config.toml
num_hidden_layers = 11
n_experts = 12
experts_per_token = 2
moe_layers = [0, 1, 2, 3, 4, 5, 6, 7, 8, 9, 10]
router_score = "sigmoid"
routed_scale = 1.0
balance_bias = true
router_cosine_scale = 20.0
vocab_size = 32000
optimizer = "soap_variant"
beta2 = 0.99
batch_tokens = 65536
dataset = "wikipedia_en"
Below are experts of layer 3 (counted from 0) of a mixture-of-experts language model. Rows are named router (the router's row for the expert), up (a neuron's input weights, with its number) and show model dimensions 128-191. Each number is 500 + 40 x the weight over its row's rms, rounded and kept within 0 to 999. Numbers have three digits each.
After each expert's rows: "comes after" lists some tokens at least twice as common just before its tokens as in all text. This comes from a sample of Wikipedia text that the model never trained on. Tokens count by the router's weight.

# expert 9
router:491462422543446523492447547566502515435483473427508579456438460486489486466427535527422547497558511551450529536535472529500437587505552454542531396512401466489509454530513490544476503515522534
up21:571472470510476521446522464556472500564435508484634535455547528515549423490541519483566510463422483404452545522538475490502457442445477445437467463545498541456492539521511487512469511433500499
up22:581551503499540545537524569482494513502450544528479465542489495475461545480540512489469523490498525540479479489500549520503457498541584428517496500470514535505503417470540513445508509465493559
up23:550499556483504586533533521439496494475561482411532393481482488496495443458468504487528463474442456450507497444505561506491528479463500552562502480504507454475405499539577508478558450446453523
up24:433514426447489503430545488577540548494507520497485442509486532548510514472494514505495518505485515527557544491512493504538516451478552513568483477481506533548473475480545581548537543550453533
up25:415490515628469473476491494563484582468496462495415544517555555435450542462507553461510534474569497436432493576527443543567446552445546432524528483558494543560568516470475474542476547479555513
up26:392468551520505471505512478532592450446467440519483451511481499475495513494469534592491514498410424483408477557490444436532529475508454522526478454506521498533503526431478499505507482447543556
up27:535503549546478488494459526470485519464527543487412557547509507494535451540557472470534518470495467501458464570540494480489515493375531544466485464513541555474503530466459483482472544556530463
up28:427513524543482453495556474575516498502468462521434464495550509471505600478543502489497507454419465422537555602499511546443492470471522417485471417540478479479471523502457478479451554460479481
up29:574542574428540499545499535597438477558549449498576573455520520548516482500496517522438536486478553479497500546521498464500466552504473431514546512523483497524505495455519465512552498536492436
up30:478531501441543471511478523515524458506509463522480491403445530492496530506457449455389487462547479470451512570546512587523446481453548463513506495491393512437432445493551475563448466518473500
comes after: "\n", ".", ")", " in", "==", " =="

# expert 11
router:548546547512506465505460555500528460473541458513443511468434563498479515451474489462512497577474487475449536514556511530455572501505543493478539548465491453466508533546438472482528514468520471
up21:528533539504491494535448513504405518526538494487463505462487534483507504481485524450482536437468486476513454532522487521511530502495496532546469484433526581544494518496505450429532516526495490
up22:504639480564514529497432521501456477555558476514472537429473535539485538494479490458407553552472476564488527493445518522458473560413473397489501504475533552501531497524496501536539495483475514
up23:536496569480534568488497520499406508526492522509488557415530437524494517446514570538537593602522493502540476540478500507494502470515521555474517497498512509475580514581512405450493505554483463
up24:501478521534467466508532451526455532517479500478480494541496472561431517546553457450498454494515517458492504496603480487499477405515441399478430467465524442455462479540474499448503472490529463
up25:543518471503619469523405554448511537502465508454466499485461553457454504472522452433515549562565475519471447546527463453474521509516518540450546535512523463516553511532527497512430434527495460
up26:589509496467467539545416499448496447453451558453413548481492520528520603458499609508509498471477515478492547538488559526502499476492491520506552461426524457523515499522507470488422507504534559
up27:492444470524484466540458510569460453553553469513548486455524544470554453485465511423475465520463450433507510479522468486491446456490530479471453523528541580530508480503600534510478480433411496
up28:441467499484493493478605505512424548464480483481493494559490502534579500577496498524496550470437512518550477542539517464481462456499521505438492467557444494488568485455508463507497458429538458
up29:504465510516422506572413603477487478496488459451504546486502511530483427456503511504470436531550492541545447552522496549511533498496464434541476501565555488548568520480565475486491503428566548
up30:505438541468527541526452489547507501482522435456582528494537469455496578523473507421587531523484488572510455492565490498454525517563452517467539542547537539514570545535496461507510540551464497
comes after: ",", " of", " in", ":", " United", " New"

# expert 10
router:509586500438458431531491463584480494461470480505488539539424538507536562509504582510433522577485499503549451422566478545572518481474470515567517488495468596506445534535504448540522454533515547
up21:440579515616594542558490546411396487473492513488501540519478489509509523511562532523566516541485453487538478480532552464424451527490534491489491511528505547459497526460486509511526516428533462
up22:476506464470509425507473517464523492498539472532481507485476543532496466508500463495477547502503456499522448505537433526525521484507485450566593601428496533457486582488463562548507595477501555
up23:435435425527510451501491474452560540495522496565531541528487501558539490543507507538504493502534504498514458456422517546529494566448540502522529476499458561472519457494417541486491559486478501
up24:493571476479507498477446540589478561577510506494495566507438502488553455443534512501532581455473461501535499534602529500501543524505493520535452524527537549467527493486569450446476378439544527
up25:511540519457423520404452466513460514501498504485465602503492434539501491494458505480460578534525469554522473456483540543486516413473547538528492459486545469480509486465538478531470431537538492
up26:465424507507557566520461516477510548628513500499489494472488438476495488426542533486482475486465478509582480485504552560436586426497471513469469449520458424496536496454532489559539525455488476
up27:491551536557488558510492509500573505394521508527532538570457501546433511524583510501476505491513524479525487496489481484500443516465503505487515479587510466540509512428532489485478542493544536
up28:483599559442563506525500535556507500440471486515516490495583530579386491522456472509507495520518517479512424532496542496528487504499429490510539463519436509500529502535527490535490520517489442
up29:477468572508535537460439517499480507542513469491450497513488521510544548490520471451556526547562441457455496518521605550530482455423543541516492457514477492520549546450518447511442474478496541
up30:513458497534528512449471545470481521444459508480556451490490562462535555427447439437493478543491473503425432507557426546404560486527535522507469512464500438572472468527531515531490549510504581
comes after: " the", " a", " his", "==", " The", " their"

# expert 6
router:467421456450498575557477495563454441460555469487473464498538486527516487472477581474508534554492525537526571571521512424483561571511540446476620465497553483462416457501411557452476539529492473
up21:501511468513611470535537522498473522517572449532523570482514487533465578489506504468399527487519547515476504465568537481517519407453517487489531545477456505576432508508472490462436565529416496
up22:431555525453436505501496437406479492497474511444467529465481492461496521492479533461439569442425494479522555490543511484554500503430514489432451490540417518524518484479468454540528511438497489
up23:546499431400551537497462432558504425553520516540488592532540489449520444520502548509441482556574556521518516484550511454481506453549477452579509564528514474452465528495501479510492450496526543
up24:455451521530466404544476452442531457532470530496478460478475479557528543448555412550497517522595539461469465460519479517509489433511459499490446520458522464458437523484532522458467525490430527
up25:499491546422532538479569511566442517541491478533496434513445497506487429512478519500424524520415548548489437547524473475506493499541467447548487470511429534518510461572535524500563544513525482
up26:490488513469504497481465473562532449579413547464517484466484482513442504479442477503535504469461577501495516520495536524515490443480532499480485467591481538556580440503531495501548511471515555
up27:478454434470568584496547561528486462469591476479511462465434466493428456525486480496433474473510565518511369568435501482411527474471537523582547490503549520514474517464549477446476462554489485
up28:547480481453560509546500509560438428568472497521496492432518485528536536498462441489433454483486493539571556515479525421527463556494496527460560531513474518407487407470484514532433453562459494
up29:484489532449470484444542497577509493512597476446590438517517505490508433498545510521522526477454478488535544510490464479492510483497429516493487504488500472585476493472446479507500500570461537
up30:515548471514533541531516444529580503458541522472478546484485443486532531611494525483578534471505537519544549505550530525458476464528439481459545549572526483494518493488481510519497456519508462
comes after: " of", " the", "'", " for", " at", " The"

# expert 5
router:526504487486553453486424457572519463434473501394489494498495504536433541539481531562475543482542460472561531446464487516475449519527489522589552440444400448556518502496443421461508487475460535
up21:527504459507517497514490494526494482523534500524575462484510502491450490520552501463515467475450488551516490527443513575463512505556496568533498473555476593479512559471511488494537539427520483
up22:473506467503426549522478516527539513470559447464475500444489554504466529514503560518519499527498553570526518487489486523539519452464510577491461526416519541519516451432476460501458463505482564
up23:471411453559468528425494502476524476499483479491442521526601520508482494478448546547520495483515614534531444439515512421486530517562493507535502482501506498542497482441451443518435429561545436
up24:499484575480467470472557522552549501518511512427494497543524521489452492554492452484504519530539529500488525446497537496559438577490409531510558498550484501562555445532547493561491504440448485
up25:517499495587545522533502484485570487484553439539420543531570464543409495508493582519433492526474507520598500560472498517490536480529497444483522470425497426476481542543457435449561518462503510
up26:551498429560530537532550477497526484441571498537461561460491508506531482539388532505577499503464537423492548525553494508514468508513481494481527493432416456515496471465492556514422485527411551
up27:520523492485517505504501511460463462510532543530470493537483477480552569429469462469467509542481426510494451496544473536530490538435488552527518460473479483499475510459502533406465478527490526
up28:476481471498606588551507568532536457513474491467469460424417521482497484541523496488520565484505567517462489457516546492479523488414498558451500510460523545569518544581467474482428504523497484
up29:415510491529520489524452508508471531524438502503471439529514607477538535499478505483470516566529467511455535557479503457465456469535491549476529440474435465463551487454519495527575495452505490
up30:572509482474540475478507490446432463480518493605468472465404443495542522485534461502490479508537512494538554545581508538589518500553446469457460478422433442466467519487538489510491477467491527
comes after: "\n", "|", " November", "–19", " October", " February"

# expert 0
router:517533512524425585441518504560486516465457500533499458531483448475586464467532472445453482511514514467494431466481526506486483565511453489543447516546457421531499498423464527466488458550431484
up21:546503407471415508477436482524466478448463432492511488490472490487450459521475463475524554486529464499529511480530609476468378494474502545502508506516471511476459569500479534472486498497564499
up22:583458505513466448537496533502487526516483462474507519515492546541468519471441540446437514560556485457494523495547486481528525498535442477497501425529562572519490501477471507469424542516544454
up23:548474505559525436554552492547500524508527501520475501504489500477516484525551486516440444524506534475389439505537441475558500544502496517529560563520539471507475497541509476449464464486480554
up24:474483510503507529500495492515508537492468507481448473456537455523436496479525543441514449516540541513549471423493481472503421502483471443515495438497409497490520462410420580514530479494495460
up25:444442526511540489448523503552504491526498451536477493484531593522529482465591547466523515522434385521566455482567486585520453537462463561515520529513397468486512479502561453465492538491541477
up26:586549379438502494471481515499500429533535476397493536400574501453523495551513491519431471520455479509486463499471576439469445500480440495497521444556422499450507453529521463503488548568508472
up27:410390516433542491526487494493465558502465528499576510472507549462452485503462530486495507543534449501561452476461502441570446501521549521530520453498510500460491529497540470530524509530530557
up28:488506495553485520458495495454521510493494500467431511524441464444537510512513528492510534536571471520457519525447534496559511518443569484514450450445524530494489561535542483488466610502438542
up29:464445495520479487534538470468495493515443520533476587497515560450508571504459461466449490564454529451508440513423498482495505469572448496490485538526474558513496505488500463475473533430501509
up30:436486467512487454452469429548444508476524539515480531496455498429491514487502456462508497494439508575503530434545542501530414526499544459512500417613492534495519508443528467460503514539419522
comes after: "\n", " ", ")", "\"", " 0", " 1"

# expert 1
router:560548482425478493539580517490532489494516561483550516562553537491478486465562490479497504470479461520559460587546523507462527502498471448535473572455469516441490482561496438408441518509454534
up21:458515475502520457531486447503553528529524510553479524493568498495598489492427523507493490578450443497539457455461558499505487464550499533525457464520528481539519481413516480422466504471537554
up22:478515534475519486490489476491534477471499511525527413573474480480432545463437521492439614513438459530447464471507554587511552422471489535425482510499510545474372491463479459491563503498447545
up23:468500533549466471520474508552516570505495542474479450499449502515442451546485449585521474443410486535585530490461505475468556477535550452481536451474406471528478422467497511479455460536556581
up24:586590530445477463537520507469521522474452498489519543529628486558502536517476492565500521556489438543489535510483508502480480449512487455498463432521439527463512515470473403490485501459505528
up25:462493600451468495506505484658466545446505487538543514573445480512476508498500475543447513483491505521406527531469501540433524508499510422557484471440484593578479501547554485443458453484533535
up26:444541486470428498506506499482448472496495482465506464526528498440431524484527519506469550444551504479600451453452495588465520501488473512520565484465485487492491505504546466562482484531464558
up27:551621548465496517471437545498499526476535517465557469460542495561456553463383499453425509505520513516432482519527560536517505549510443490490507544469502545534473510552474518409466447540492498
up28:454536493470458504516488508516496419461499517529538483500555382479470455515507504535483544492455509496471528458485522417527527548502521544419489482555514507428444500490495402487497473478507566
up29:617521484468524432538530455536492484445460549468503471471578545560518511508532450473512506561433451552497458482572525537485418504544461450478463441461487522485524493508551501486488432489427545
up30:575504543440450507525504505521595493579523479532426411569502492534544432467474496470493501478579464553453518564466532485498453508429481424528581466550472478503561524544545545521415488534559488
comes after: ",", " to", " he", " and", " was", " He"

# expert 2
router:535458513582515540529431496446454479430537534421542473525473520464538476442510484533466427514501528483521469483504534527478496506434517552487524429548449567488507512469455440434542521455416464
up21:511485534492491511469492532498516499553539563496428489508464442517503476508527487561518428547547419520533480528469500428542470542536514471507507512498511506506503547534461514511538559475591478
up22:521500486426571553521460501493481487483435449519544551474468525438455559522539496482411473533489487478492529436471534510522515452495435532475412552481496572475459418415476512536505462494467511
up23:479455419490528515493578467615540518464572562493452533521565472517461470473534501465509480481542474495505550522447516446563439449522546476464532504520533509464501519537483509500482524501565496
up24:535478503540577547526415499505538578430544483441427465482451523508480538556563481536482487565465464523493536495577539460427534486449489503465506457448572470479419577505589495461447449430510506
up25:540505531453491514462540465492443495536468481483504498462489504539529504528517413516488522503422510525543553528456463461535535545462486449561488502455509545538480475469478481529517467539470523
up26:528469497505482487474554502453468491520502450453473491504556534497451572514468514562536488426570452413514511524452489488511503515512472514437486536418480475504529482482518423484506511516459523
up27:553455559493428527486536502538506519482529454515521462456488535445500554401502459561478458501539498462468418492544547496523455512497481492476522413514510506559525474546494530494492528475447530
up28:505510430462507464403480469450506552448531538462485566475462449476463457476437438464526547512461525498449500472425465482561461596480517458521547444455536487548524568559436454450507483511479522
up29:465527569558510536547486501478550524587457559476548489469557472526525531533436445545607517537507470480464471439515501507489516494568565496524495460533418526516394483561478437506541523536524533
up30:492460474523502571544521486464524530516505475506415466569460518540517469526490489504499456507591508456480538515539455453510528543486560496512455528508487552478480475487501512527515516495496504
comes after: " |", " ", ";", " 0", " 1", " /"